From a checkpoint of a small mixture-of-experts model trained on Wikipedia.
Size: 14 layers, width 384, vocabulary 15891, 60.6M parameters.
Experts: 8 picks a token, a softmax router, a shared expert of 192 neurons.
Training: a variant of Muon for the experts, 371M tokens.
Below are experts of layer 9 (counted from 0) of a mixture-of-experts language model. Rows are named gate (a neuron's input weights, with its number), up (a neuron's input weights, with its number) and show model dimensions 192-383. Each number is 500 + 40 x the weight over its row's rms, rounded and kept within 0 to 999. Numbers have three digits each.
Before each expert's rows: a language model's description of what the expert responds to. This comes from a sample of Wikipedia text that the model never trained on.

# expert 4
What it handles: Plural nouns, list headings. Nouns and punctuation in list titles and section headings, such as Medal of Honor recipients, Awards and honors, members, politicians.
gate0:485498528504517500417490550456554495541485508481495482595503561489486473501531441523491562500515519482490421470494542434564558506493469578547518440485495422496458503446469450529415426425505554470485486432490567504509487485434553516466580507518511561489513479457480510463533430500534534502527527492507552555520480526509502519379540399543483506479547490499420563450540505517511471447540530536498505447439490444493487520518463499511496510501511469501575563507515485536465499446478439488443474491491544586526522535534568520477483464542613475502532499485477535547450521509530477518
up0:543517493466466469507456526512567475483467513526477466480472485472465448503404445535590513447444481439514476510480474497516532565476560515528495549572549484513529442436520467448468491473452608433493544496529481482568468489456491494475507503503542519500462454482469577510517526467553533472479511527446544489480518566454480516502497511496513519524449517525529524483528514541514472504513473520478540508518525425426529513469522526453451527474451546510444504444481496545504521599500499543561480492537572417510480513497503513484494492462522575488504553570438486566553511547516546490
gate1:499420442483492586485499550499488484478481527450518454498623511506497445438472470487515590468418481509482527463508515497492516509518478547507586488535480457501385547483456544525504473379470543559554509498529550443446504469514479532475468487417534490439479458553510554503503514508385480458525514514492561481463540390503572535502474472436463538494422448516501517469484497541548517471486404497460501528555548453513505527515488523530502554507482427495533550540571507560511526431502489497509506536454546531514477527494539607538462512542497501561443464501468501477473514402516502564
up1:431520430538483532520489496475486460497438475529451627495511456455520447490476451504442471578489476484432478527460513458504536549420527481536458503515421491440466544482496496537442439572497465477529494502535480522556501493577509520529522437501528533460475480529495557518490499584441570528484496480480586510466495519541523432469504534466508429542513499443508407520483532477506510441568508509493530499519510541417492463451429449461405548408494588539382491531549464539474453543542488478542526490467507492494587500507492501519584452518478483543535511525515522502497483559551484514
gate2:502559473580548511510489475494547482518497514535488544490503516538542470525526507539452491526449529489522492498453511478427494589432497583545425533559497488491561526489502546499510511514505488429529465474479479459546494516539544524530524487467437534561531483401515516531495518522467563480513479430440489541441349525592543586561598572466528550478488497461493546538447503422475520488452402477427535496469538475569479539536490434488504461446449585471450446501559490442490511527437573525474484548466502523494491528461486532519509538476483451521535567499522483488533463486514478530
up2:494576460523411564487516493535515532524532425476502508500547551493589481511481550481466588443513567502481542528503488460486492490527526542568541475493458436548475487432551555542633527554533559495454500555507509506485487491596493453576503489503524436452542498487523477449468476520510507544501546477491432552466496520510439604541474515506519507520463574434470527520543549486453511455458427538457538440427405449548407541509500528515510511545461426543439490469496541512491505561469454457495466466512462492466491516511508513541485493500481456528510493472517417549524488487500480462
gate3:474490479514419551503584446423550514514441517544528455522524447451526513452515514468559555434561465474442538619486508459427563440426552505553458467559543485584457479493447505489469502493549504432511446446426479510476530497479524493361530417409508536490559499530484502437516516447517459550498469524442548519508497493468517521473441448512540446538468475489497547512535496539580564497535530564517523493463494486422503476533519522475494507509528434410573433485539509442436527496564493490547474436531507536532485538515446446507499483493541528528509447433451545494580484525518554509
up3:457495504484474461463465558482474415533592422520451521493544467492520530491421525549443530506473549535568580484494539447569508556460451479518409473529459514516451479519463540477468512618467483465495510585482527472455537493472503513557440432539487547513459508485482555496447485442506586523502447451464484502553500445511561511533491586441542431500490506519463492569521548480536552485461443495491503430559473489506503503536506522454525465469470470517502535525471514492483519594475460570484562491492580480471442510512458486459496430512447479556498486517484496462511499544453517452
gate4:500510539454503524496563483468482484442577518494497473494470454496475407451463371478500541504499475576521570391477482490473524518533507542451579517470429482510495477492435522502511585509441502473507500472474556494518536413514495597488450472511467501479462480444548499529480497494480457481462483528553475449497544464548473494420444448461523503448472482472484476543533542529474540441423534458501521447528563598519409537456508469464403483495417479517507580455558434504563437445504477539544557561491594534541503563456503467548496503527497479520504497589465541542489490464504476523
up4:486552525490478538482457476429437518521609443501541481492563521504463532561531494476501577455473474502511511486475472518523417519529493494457505477431501491510604480489520538442530540527527530475544449514563483506434479503511550477544498492489528505470407526489567507475463538507460524446488602518448492490517554490613481544451493566478532532521491555504572561502513386444438511582403492521538542530502483497456467512447546468475506450462525449552461470537453466486470458452493536508475477513404519491539529496440487506567431614482559510500487507565414499480575524453431545445
gate5:549498522525504533494494499434524453469479482430502481512438502559477509519517423510496492457506487498516571539478506495537461483483498503481471480519478539475493438494527584428529501501417491520463491477485474511527502448565507489417468483431518526463461538459499571441514539517459528479522502474543440493467520425487435539538512502491523383449516566468496473431512490599523509430427483537512502556513593459482528484538507529407534478541521513496514468515521508487423545516516569491470534463515553444515515504527491494466523496525505493472558488466551529404500494493585520441
up5:562468517564494443542493547519600413425480444533485504472509444551470525517449476483506440467522483488546502463552541494519530512510491477538521469474474549441553476553525576502579617483564480568434452554476559504501506469548539471463468494526514465425467502381484546504497508540466460498539540523477397513488547483499580507421527570497482470514491547485514530512491527520472437567491545478540539550434463476509461468489481458445509506522497501543501475490457447449502510533415430499480493568504531476477468576568506487424495515456458598471502475566533506449478488569484559479
gate6:582441442444511431549535510410542559445466580509471514555480480413512517503491440478434533567514455518483534448514511485562573463437459503444477404445485565514378499517549509511494536491490533484488482501423446494497499489498536486472490501460541517477547503463465494533523447513499509568462520542489602547435450491549526460457528440493495495536493468516468422458486553489452419431544488431463488517508470520554449465518491521421567538481503464527496501430503526556506492499557463529576464433487518436528502517538453451451463477530522451512489494490526458424533546471551536603
up6:542523445501471446517523495537483476547454466487539449561596434495454580514485518417476525539439571539471457485492516479533545535515481453486550521457488444493468548481476464478494555531542410584411478503501549483572531488498455493607500525569488468473455429510475611561489548567532571470535483476510488444539509543471530493513536444447550443505504436478517494484504530520472537488437493459470481500538508457506497510563487504520551460528434557522413517515490523519499515479546476546470528525486506525470544516506466565478514430519482531452481509492532487557462521564545440469
gate7:478452492492492447488525568491483543536439476561529479461432490507550458466505521532499457532491505512453508513502466501504472438463520524506509511518450558544460539589527471507516484451472481533565528423459512627451487523554450518491537455430460481491557453518455497531500510520402525507455431534539469538476560488423502429494441454487425466552500487471490490453489455602545553432532508551503510514545411427466417454469550520497491454469484546581539476426494452513495481474469492556518472547504478526504545482493505482499516490537556493536523486432520474448486449536489514481
up7:486528567516510557572478505420431437454537490550534468493532536464539554556491535482515414483519493502424565526415532518435519499466493478464526448439467463519499545549489512454579478491530497517495527512467485511483475433537516520484502415553510465429481508479489478502518467476438463497508498511505470565498459484558431480564557461504467464540500542460501531543477544511531489444491465485509550492476465529527508512531500527469454457481536569492588479516450501505525545517473440487489470498525557477502549431512459472557519543559509458485561523576438508496470475388437527524
gate8:539527472492555542574484521502543539481528522470517490443471498426525503472446416503519499484488531445508512526472574511491509446485454516553502527572466541514554483485600520489529450438453474522527476521479592592521558556535578488464586535421536486527501485453560504435488448483516546505464529490505463516442500495505482530513531467525507567473459505482495544405442512435594519494506504473513475498562477514513504543530562466539411539504539450546542481497503451441471535499543550522555508373523532489522521498431467523448463451555573464473539509496456484485475467465518483496
up8:472502553542443485518525552478491506455511433448496437497551465465562533567516464506463522457500471489564417518524450486545543533512479481467492499456558486466507459488474457444520593505453503583517500525491466511518454575511493521486502412512509534528476549539469546592591481547450527528475558558450505421507567504457413483513472494500443527483531498533490481496543546511526472512462468540521504451437528572502503471502485571466521461478530502530514561459392474489463471486525486487443506490474490498476500444479457496437593493477415568499523533578461497542553519544496450466
gate9:530509500483487534549499516528524422531566470562574460555444452520514571553486431606458503535535538418463484413546600459541433424492498486514480532546510498584470450542529550571500441482536544456441450541570461506554502483543503506477509516498412447505484490519484528493505542531530484527441452519493511511466475512445516509515510591531502534480482427438521552507537490501541558550501482433534564432509493445489494547471537483535504506523525582503595503557457510498489496577455514483471426432510516500534514480521535525502500404456537608521469533477445451500485508525480524573
up9:445467483466450501462428526499462376550369474481494531392534464491438542563541489468567476535524499563480441466484508455453482541488531420493516488405509511463619556544554528481475499508482498437515518497535464469508446531463538500485463546488522484456449533481489440465561510481531583478531517511601489464507496543481495402499504459552490480467468550482507478521563541516453519534543518473475452523431496492478534526437567461535544465452442451519506462573542482466513534506483547550466528445468485491464506496505556519517509535469466552554513560491475501425460433569512476484
gate10:429428503496537470453542565398557503446474478440526448474552426518448494462555519456531553510526494485534462448452556505492497477584466526508497466488521551484420531443465465434480532520487543519573433479523461516510483435404489561435519480431455451518527532495480479507520539494474397470429484433507547478511456468538541496485502451495496515555485543522506450521493437519547448547470498468506553465488555534419457574490450528562500516506502475496512439517439549568557510519574477463530536457546514493390500541465494499593515492550560467525415506488479535477502542506524478485
up10:506510578430484435527601469560520528548537525509484521596521454538470514509575485500434531505471493524418540523529469517501499474494494520507544480526455459502483472475474471523479530500527512545468541491550508552506525538495500472559595538482420488592546476550476474459478468521524530537474530432559547495501495575521447510441531537561457444521495494480481493476523496490445497461552463497483532495516503515542496470537461526562537412527577525525459544502545452508446582412454540463545439478523522526578457492521541545503447537462527556473483499495493457455412462442505481485
gate11:424496449496488538456457486504519530465507549510530445563497557502492497448469513463498508506536517533472495432569457445491521563546453471525500494530507494549441504468426497455495493530405522467564539506474524506549557530430481472453513482402548570528494484497422490474544447524474482573391486524427440542455555469454534500464470487497489472434537484489519462550464562522484492437505448498494514539554487512494443461481527566438477452509409440491485483609485526523454546548498496536522504479488464440424506567476476488478499490500521503432446430523529511463561577484514544486
up11:496501502510505445535488438506475465381503547453491596558462475451505432452504486508498513478533455478537432560489500492527543366518483538541448515525486554443571415491525450448448533557526512582547461482564515541476523448506455496505488510522464520501514465526541553483446455479552481488537468480441536486486554576439466521480521514481470423484482568531583429441498471554512495515491562453472487499554552524510549594493539547416507538561541485475495495536399544445505377488497480461565506510428458527530447501479476495563465462488495603521483576481519527468564489553498447485
gate12:542489495536545502475473527526548499555493488516538560558502488426465504457484538505553515498495467475459477451485491430518558467496446517459484495518515544449417462492412472489504538463561444497484487511465515481500520463540476491445493468499524490559561525475503511474532451523447476510452479512529493504456465474475544435433546503503478445471502527509500490488479474469542535462482461504465510504516598467464477480460426577502470468557450528518519472467558530464510548536529469457456508546592497508495544517481534540457459475501644535544517526553485491483532528468548512493
up12:519398563498472494461523529462503548478446554505480573467473462474502441536586525484478459425535533495485479518558480470426547482487446466533448504468530523425449541503513540485423534485507566489501484502492499455417487423511491463492493481498499497497476511471388506466457466444472449482553513514468486434459504498532513478534446474526500529483524566522380494441472533544473489484493541569470499426502566483495586428411517448493459476436524508478509488503503408533511508476444471480558603445467523453523430542526467490369547446545461463533496515488522503493499473541523538510
gate13:518471480501426527513464526549486472523419527472542500477523569406528504518441521539471500447475505511509455523525467478516482494458491512472519569487558446562489473509477577515477476538471551499539541510477433518520488570459551554476485471388485482489582511479523470551578491508498495488495525479486424496506465555446570492549526509517495471493465537503573476559488460466526517442567518482524518534485471451464495494475530553483526572532459519606461463486503559462557553413570451537434472467510473471546422505404490545532501460483436532562520531488564546532558445464461490544
up13:499510512509475484472524500521538504491523511569471485524494486512490468450429516541529487483545555484562481532481488479515411448535525479515517488551493582411466449522519447556433587434517446517489499514530451454468510453575596513473484550518479499487442438492478529509524500550490436546440594501513489457468494474512510501497528526529535500486461541479523479455435471479503493550490432498499520471495552478452477508439532473568520489471545506495479463411499440437517525462448519468515495426500497609488546480461510531551488571574507433499590520503488515449457437596451493478
gate14:489502528494528506526539523490503499500501495509483493506495485545448520518520504497512626483490525471480454447474498446448498489437476480441516561491478505553506523526481440479485485476495543511481470518557480533506643573547490523529502532474487519426499460512499413528495516528494474433440509477610539538463504500543436517513494505499488511466437469421434463489579479521480520547603576471523428517528565392471478504512514497463499527488567505555481487449531503481494491365474492444498487485465559489485585417476521484558545527510485445466494503489518517443470442462497486552
up14:490454560440468444474520461471488538442505536494509472528513441523538538469490503522533516522500538488487516435485454465491581492520447406507427499523520532502548489445487454494429472431502464480494539447541434469489468424518538449499506505491585566462513426446435497540537433499454519528522546508494554475475450503470492476536438545565548469465528562525535519463489542544487553543565517455491461535540550496475479514522501471486431493398547486479518490467474497514517463429522468479457441458491486514421450517576525564459442434521454520544485484504442492533485461444481466528
gate15:458490532526546549501439480606519577525502560491559505573507527463528513459548478483517540500508441482504477499449423466470483482508528501548440498461529479496526537439508540543520466436482557535476475445491520462431459538474574590519539481426437517468525450433519486521518451451486487480444499462552518448469509525484488483473487488472469477539485509487538491597480488539554473485530608437526499483529525472429507517560476493474514499516473458460481465492450463506485516574491454499497470490470507462477522477458464507567554479471548501442490450472533480514458548468474459497
up15:491497504497516456513523494484457484537458509510423517570514509523401497499501459530539427468498554486466489513493476510475468513513486521562547478509481496494444469532485585521530502474487547524482416536504474464546511493453514448480503547529512467507470508481487548480495528557450590455487476524491615523473528460505462524498506457467564440436570461500485473561436546497511576533494490536467541492539533504521494541509543533505556535514422539552518465553471452491527493487523500557458546430587577495483569503470432462551493493513506517464497466503427449512528488520438480498
gate16:521452485535473537449520483429527463502476496473462447529531544427507476451513547381523508513489481498525448528541563488456597488520484486486440495496527489528476527500502449504473507427500479500567471498474508563470463516539539445486481492420473563526522569494451501451500433485430491472468418474427548542484478499527523487499472512482458443542528506464546580515497486572475554470474502526503470526426530518518463510457471458414524502495371515542566480504488522550409478553486550533559481507510531529535493568490599503457479513528460446505564515481489485519505534527503546498
up16:428518454430565419453524541524489509587507466487525522418508474505501484506557475535578430437556479542461581489514520565542521522561522554446549478543483554505527420461531531539482510515448480532493524468494473503475479488487569485532499517485541483551490518543509532490422488553452523577538511490439508495451466468447508539474475538483468447436467503501552528552533498404463458535558495510482512464509472430496445520468493443486523557514457440489453458431475457433460525569516458482538529500496446533516486455499478455483494540492491536491454417522520504491575617517447449540
gate17:489473467502476503509549453540524551471504528544451455519501451472518533535506493444536577473489484526571498535509552443469462484530537576460546564369497437470426535486464493387470506517502463472479561481508516510485545492502462562556501586530489469459480471462560458508421506467505442426520485566553542430476430522528485501520488461548465537502562420511437412482452510564499529455525538497557488496477488500546452565532474539545500486501520465468507449558511525488547548452498537487453448500483502441468493536527481485494512411514457460441454430474456446451490463532491579459
up17:478482542531474481513516617402501525484462535539505492551529486521522449486452502496439555436505525523477452461434458500485527487558552568507496534484555496422470493521486485514448470488498475501518487398607491470564469477476490469521476588508401543464475421516547558527507527416457525453522485408487535523458509473532456457485546425508557473556499520465480515460488565576501590458533462506460540502531472539487541409562496445478502551480521471524556492541545529475531530451464534452534465491545497473473550547516509524449516474537535492454564483489488499485531483518491507538
gate18:570458541486430527544506520514483482553504444510496522485521486535550521526568556437565467421486563440489402446528563487436454544470527524570481483532499458534495492457511529476464609493436515486541506443511553482461504487453493521436475523438562515490495517482480487417527507530510486503493456464457534476516468499487469468497458546528423482516485460491550501464493492453545451505506466458525529460456503509463539558520483512495496529495457467497559545498510524455434471516474452538533435506487545557452478591490510496509450563461545443488590537519566518461559470454487607440
up18:491492455433529524525558432477485502539509592498563495546489483474536456499525496502498550451512507444475476494475492555500572522537412428522450470544496481451470438494523517539495513472500531409542500430463541531527504513485537545444545473448523460534533518564438491481465424481457451531550545472464536489467510464462547524527506574422501470497521450526557485499468491492418477619533444530525468539487572516503576565566557540448501485598496539422579471462449526514442443544557525490490560441442492546496521515468471522560506419475538469519473505461513502518480594469505513518
gate19:498513419513494483509521489461428511529538531463534502512425504499506459572504465448520563457459500487483497483531420556512444452462563475582525496488542505507456516510529462532483498555541504523490532517504550484480505549530571465559476541448476484515494407473557518530511504490484505384547484542512495501512413566427488470533545474580468535567443401443504497524502446507554504590449541444496432562482499501513515514421509525500525504476480531473522449542469506520487517489486493421468489495485490501593466429476438550566532459487541508515446449479481485514556489525451576482
up19:522489436472525499562556560377487463492584485526511474438549549485490509485487498484596491546538505507556508514539553501446492455532544468450524475490421521579491495518476485462541521451564505459471566521463507511409513500540484539519420505427501514525525508501571452582557534501519524482514495507556493514511471504537464485486510491517580500496489529539474541469555468467545509505534459534459507486488485517551436517570541502479454492517508491504529428470480534514455457550548486496496466487550537543570495491535451516542487471482511507454495542450529476513528500486490481443
gate20:427514505499511478477535532520512485509482562555532466516534523452461548479439513553519505541480488511457527486458561551497481518458466485593501530547461476555501535538493573423503442482568548426560513493425497525420462476501484524468502421439528543527454428499513490463481485519483480472520454488522429428568557431468537481444518526465564462451522489488497484525423523422496508443528514560484508496482483495456500504482530531488560495522471533474492480506501471491545516495424462441512462474434569460431452416450531513442577523481461481528502539457529493505438591466502543505
up20:445457552491561467505505475467492529505519517523513557522496495571552556518484503539437508565568539529479471519469437478517447502544487473550530480503486502467593459569461496476503464463517571490506539582528465604497578525545487459494428467526539476479547507453525473522515498477493534520536561542553502499553559454560432474545514491463527493574451538471432478521497435484488420513496486552541439413488554495487456534545477578505562503457515509511488500569461466510551521470459469513470543378531506439573543498414434535567463564496576456491544519471495518490480519500476473473
gate21:503509547545496500453536523483488513525474504502558483582470525501458443497508477484477520472464497503503512418527462476492474490480511543465463586462471483571495565443516504493559482444454532475509456494500451543456500475451467533469570477496489471444533429411501516528480500480489475444543458492481471499493509400483558441525529471499480459496454516517496505485507497593407536494535493527444518570502431523514493519526461449574520498419543505517466484580560513535546506512469529544455493541511521572528492521528518544527649549534536426439507508496551475519476494502553426588
up21:479408434451433527531544424601516453538507488511508423473522553459533551543486486445574447529505507483520538431486524484561402536434532499483579475537524535500456460453479445509564498541567532490524510472505548514486537470472517459476509497408473480459479489484437497474483470492492406505537512480465599476464449529515464470493513472498427567432426518513501501496467480463511531446542546491584480516472498442442522507497477473524429567487532459475536528439520520442537449434499531490498470488523505476516513487488462483467452533532547541506528464416513518472487529553521499552
gate22:486418515457502483508497464453424474442512527515545524495435439502589449504549529524515518437531444513566401513435412459445499411499469457530453595471505476461527491489488522446525507482515516481515473515442429533527542494529467492505443446466437518578540466473528474475478459467500538423512478559520510506518479557458514468460472429547465514509496479496486489540437537502507511497498511487569492497474545514572504537468514525528443553456474444564509497514529480512490561494509589465472468505494467456532522569527499507511501559484561522500457551491542439548574488457566451517
up22:529506470526442532458427501532522413533562486420487478483543515517535456527507482503545409590440482483485431540543466554591514517514449509505478482539489442579492493504512530544528516518459411525496512503483532490478487488470489466507519483477563448509461545510511480512541478593513548446606516499582532556503444501524548493473457527424533548549472513512491536504546526448528591539470468509501497496505442561499436525504520537475467476459466492523458483419492588540449439529483441417514474436462488549548498426595498467497441492542477483492558517550453525465484519562435461502
gate23:483426506442494539488491516379475575414462550508530538545495453474533483506492473505462470492526525457420444530523510455546568509425424496405505561486536452567476458546476540496494440454469459441540526447471467544549585452541504523490525523452481549559537464455498509516503475511520488481450472522475574524586467531501481513469530482468449529498469527556516455478420481529470529452577527593513531556498511492539473484524514520505468483469497543552524516530521551502477530451579526492582429488492468523517527495491529557443489552503579489522465532453494453479429500535502492474
up23:520525510475460568461484456510502573558482500482476466470495547426544410458532499496437520502491421532567483539495513536539462564568482497456524507505483464503520495447494481502497577537531467466486523504376616494558447519494469559521555512482512428508480479554466502552550514538496435472429512498529515530486471529484536470538511425521473405487455487511483586537526517531453541524531545537485516529498440519419467495527471498462471431540453475489513534490523552532459509542502541503514485515486501550474547526443488483502572491462518523498523451527482552463531494601505477475
gate24:557466495504424480476534507535514473467505507494483595515506503518543486556494514517510507504547494503445525430601551452511506506488524416485573484489549567537482519546465521428465516475547507504482451490598499472532426528541519500489571478439401526473550524505570561463562494521515521442491519472581554496452477525480444491474529534550509512523480494594507511434533531477498548533534449442498580488457524478491516514482578409553542514491496541529477549483441542483488459411445517521434462465499502505565429550454515512528516502452544503483549556458453483495521501493493525581
up24:475463499476493512521478518507526420515498567553493509540475567560441485494524541402572487481409465402469484481451474508524468478540525481419529476557457471451511497505425503542512499525529559542499472556429542495488443543559531533512498581475479577516571522442512451490540529493488459418520468532482507481547479546547431485488561502471480513453465448569587527487456555483501481513489469453536502531566526580515485507412485558509470509510493463400580469447537567509490399551468508486510555475530539539512519517491502537500512556461468448481527442537497433561476589526460513477
gate25:495480521538499435504548469482539514411451481520511499468473530491540524437482478555417521499480500486532482524434437530472473463491560505474485612459468549553428543483477526466557434462563503545540486559526488492391507452492570530463607462463509505527489462466549569484444470461529525502503460478462498544517506481494544399508422468473443491527511578574474507509518482490471493471468485462552441480496468470492466550462539472510556528505488499512469536485482551458522438541533513531509455494509506491513499526482460509521482497451553508523518502392477549602495552533549529497
up25:476441493521437551509502517469466561499516520451590473534534462476513414513559425459546490468508541541542490453460502479491456466531461497562538437471469469514520532470495531476466506616463500499519493500461459572532480563435492468527497536485427582477537557450522466526523584538417449498496492492458558452487575524550438435444453455547538484438492493451484479474501522571549510473456498480452493514497520429470544434539499512462501516485507475504481482438474483544537509479460523479532525514469548505454492446503501505480498518567522472515472515492502463431576453532476536524
gate26:498461439499446466435518453464453472554544506528469463579504494519479463501463568501504481358498535458486557548465546506473503578498535459525488437519474499503521454446492512487489441473485511444513416517479451518560550459496553599471567470441510552514537526515486498428558448435531513475486516551574504512503523510420511428490422511467498551587487556475487521534480523520445488494440517511481507459483504485444537529481472522465539469484525509500531529518553471520463403454528485553522461493495622500571545521458551532572459483587497448458482539552505453487440458504455491508
up26:499524546415499426512493507489507524488567611576434543565474500468518422475483530527438558491501443512468453494465463472515461420456455537536512518495579517514525473493488528525484477560507565496439492509507446460518472460533545412485516528475433469514565529519471519467433456532480543530484555479502528523462483564537516521417579454472503462533440466546503508520425467535490530456508510496431493486443487477445517575510588466444455529495495513513501471526537520494520523513424535470485479470529506515470468531462562501446508447559483500504485547550479529524452492468471526466
gate27:538486576450422518512541453487476560458515520473462533582532485490449510570554530417569526482526448453548441493549487544507515479492457478470526485442488523503443497414454517485506529500464493464561507474532478522484523522506495486527546534467456523432526490476477411581582581435476422452520477522574513479449549425516463504436485436520514541500576505427432481484492461513495477492606554509536494531558575448421493512517489508527498422519584474532483545495540430467465466492515564505510462491548532510407488489441497482523521507509519474548516488511495464455434489454491473506
up27:448445532480473489426470525583484502499508489485507526446450446491460438511527479522465457469459524632539431565511516520567545490565564451548602491454495396522511527491504468464527502427464458561541552535542529467509498523494466465547564398480496529466524512543500493505425523546528493451458564453524532553465504469556529499490534515543378587458508475507427530477537470535436524427454515505493491456446440531553459503488514620543515526496478487513426465529510453470458534467491560524409506507483466500544518516519610491530573511508461544462540481537549534524552434536516543437
gate28:559531478558432503562540417530472501502521464498482494563528502532547453535505498483565570527516533570523448439508517425473523499420495466492401462473551489508406488379513555464504526541479511477498432446474510485533560504466504477446487525494513561438529492457418494483455475495457533449476456488515520539506511491486526497450468497536563491496541479462545430477581428515495533514519547492478527462516482510511482528511456575497462480492512492522544513502519447478423512486575432490560514461588477453492543473507423442483524466520538462556569512514515588505466444473468539582
up28:450580571512474502565501455456506548535535461517505547516517482431376476564525485400493492466555529518532550466492495480498563493490467521510447493498552468405520507478510538409539508547475454443490501457457414571518473492458442442513402536477449460484500519434498444572514538483427483479400492522536507489559541476466488495546505537468502555479483483514474536462493554565483508465469503526520452502479559537524570478553490492473528443538520471538525497500519472506471565459558523514497484512531460491399494527492492532474526489511509474465557447527559471518529522478580553536
gate29:459521536523541409433468501480487517497505488509523475453528536426543504501572509460521528492484454440520503491472502527486553509480447512485490522469465456527569497458523533529476497508541449528481510490549517488474486469490517511464578424428486494552497478447454534472499432549498495446514432521518418446554446495498543576516504447537545516515459524516573544481531545495563512472561551526499500505467556468568474456502490446530490487541475515466553444477482558503494488458475526512516441557541481521421463517479507549461461527474531483491479481508513540456548530465394373550
up29:487545480481437515527491466486474547448494487491583483462470492510585570576522452567463531554503506536517458533541570445478456495515513501488517513427500476516481534495435457422506498455542506512523539465532512519486510518471496451543471559482492471539564456519472576612483480442499522504544495491584514453470486539558472471492479431500413459508426498418486475522529521549432545518512515460491454467493492498562541437452547482551512521533512528492466490433513463478466572443510498514518448499496500507491538488460539619493465570488597479470457523487443443528472480492424537441
gate30:426500529440586509560455464490521551520551484430513516569460522549517453481480451431576537522483501515504589503452511438448479496492485504480436527518402563486510509528561455510523574501517536525516529466504451478485547528519546494459485456497514454507519518426468514519563483429474461535486499457527520434536561447535429493511502462517510533493434491562475521492585507482451420507574529432478458497539529500466450463470503553551490442469569471518498485442487490562535565456522475402507489491579471519405529533494408541459495553551513452506496436512465450565507475436493530461
up30:503455517500443481481446494524490470480556552465527438442466539475487455524489438452536473479459468428429487494454501524449459384527458480449537465503469505424496479490523469525503535446462538527510491492498513532530473525519570496484489552458439409573465482476530443517549475487502440510533490448521494487499534443468539461562423505504517566557520473512512443533539505526573512476535509478528536534480540472556458417482513468470394454469576490540508471499455480482536504445502542455469466530471471562506495550561486487568461421457462444417486495462525489442548486503509492476
gate31:531476445509466520462442528441513527483477507526481499475469426415496534536539481488577515516523501508510461497592492442419566451457525481518457450466535501525425545494490513491494511569435526411479571454445483566462560455556424428443502458469424517459485494572534505513482500532424428478457545489534494512535506484485449473549453458557478437498515490507533470449505423539543474488563583483440471497492509455520510484511487519503513491470462517563534541499533500392545498482433530494520449484499429487506487483548424526490519492539448565532538533520534538528454462518485489517
up31:485426427539431486534548516500549401555549506439486459558435529525528464484528528582489453480573522412445477458493513525541482535563482425518534496535548481493504445514498479465544512532488493489520446497515475552518513548533529497547523514445441500570551443535538476486508429482528499505467447558539534481546522445469502519539488524517473503421521539585466528481517484468580472436541505437508455551473567500594515573499449491492488540493545537510517571455521516586482586480517505415533509437577569544494509442481402536507475471443493548579420547500538586521480515452398473495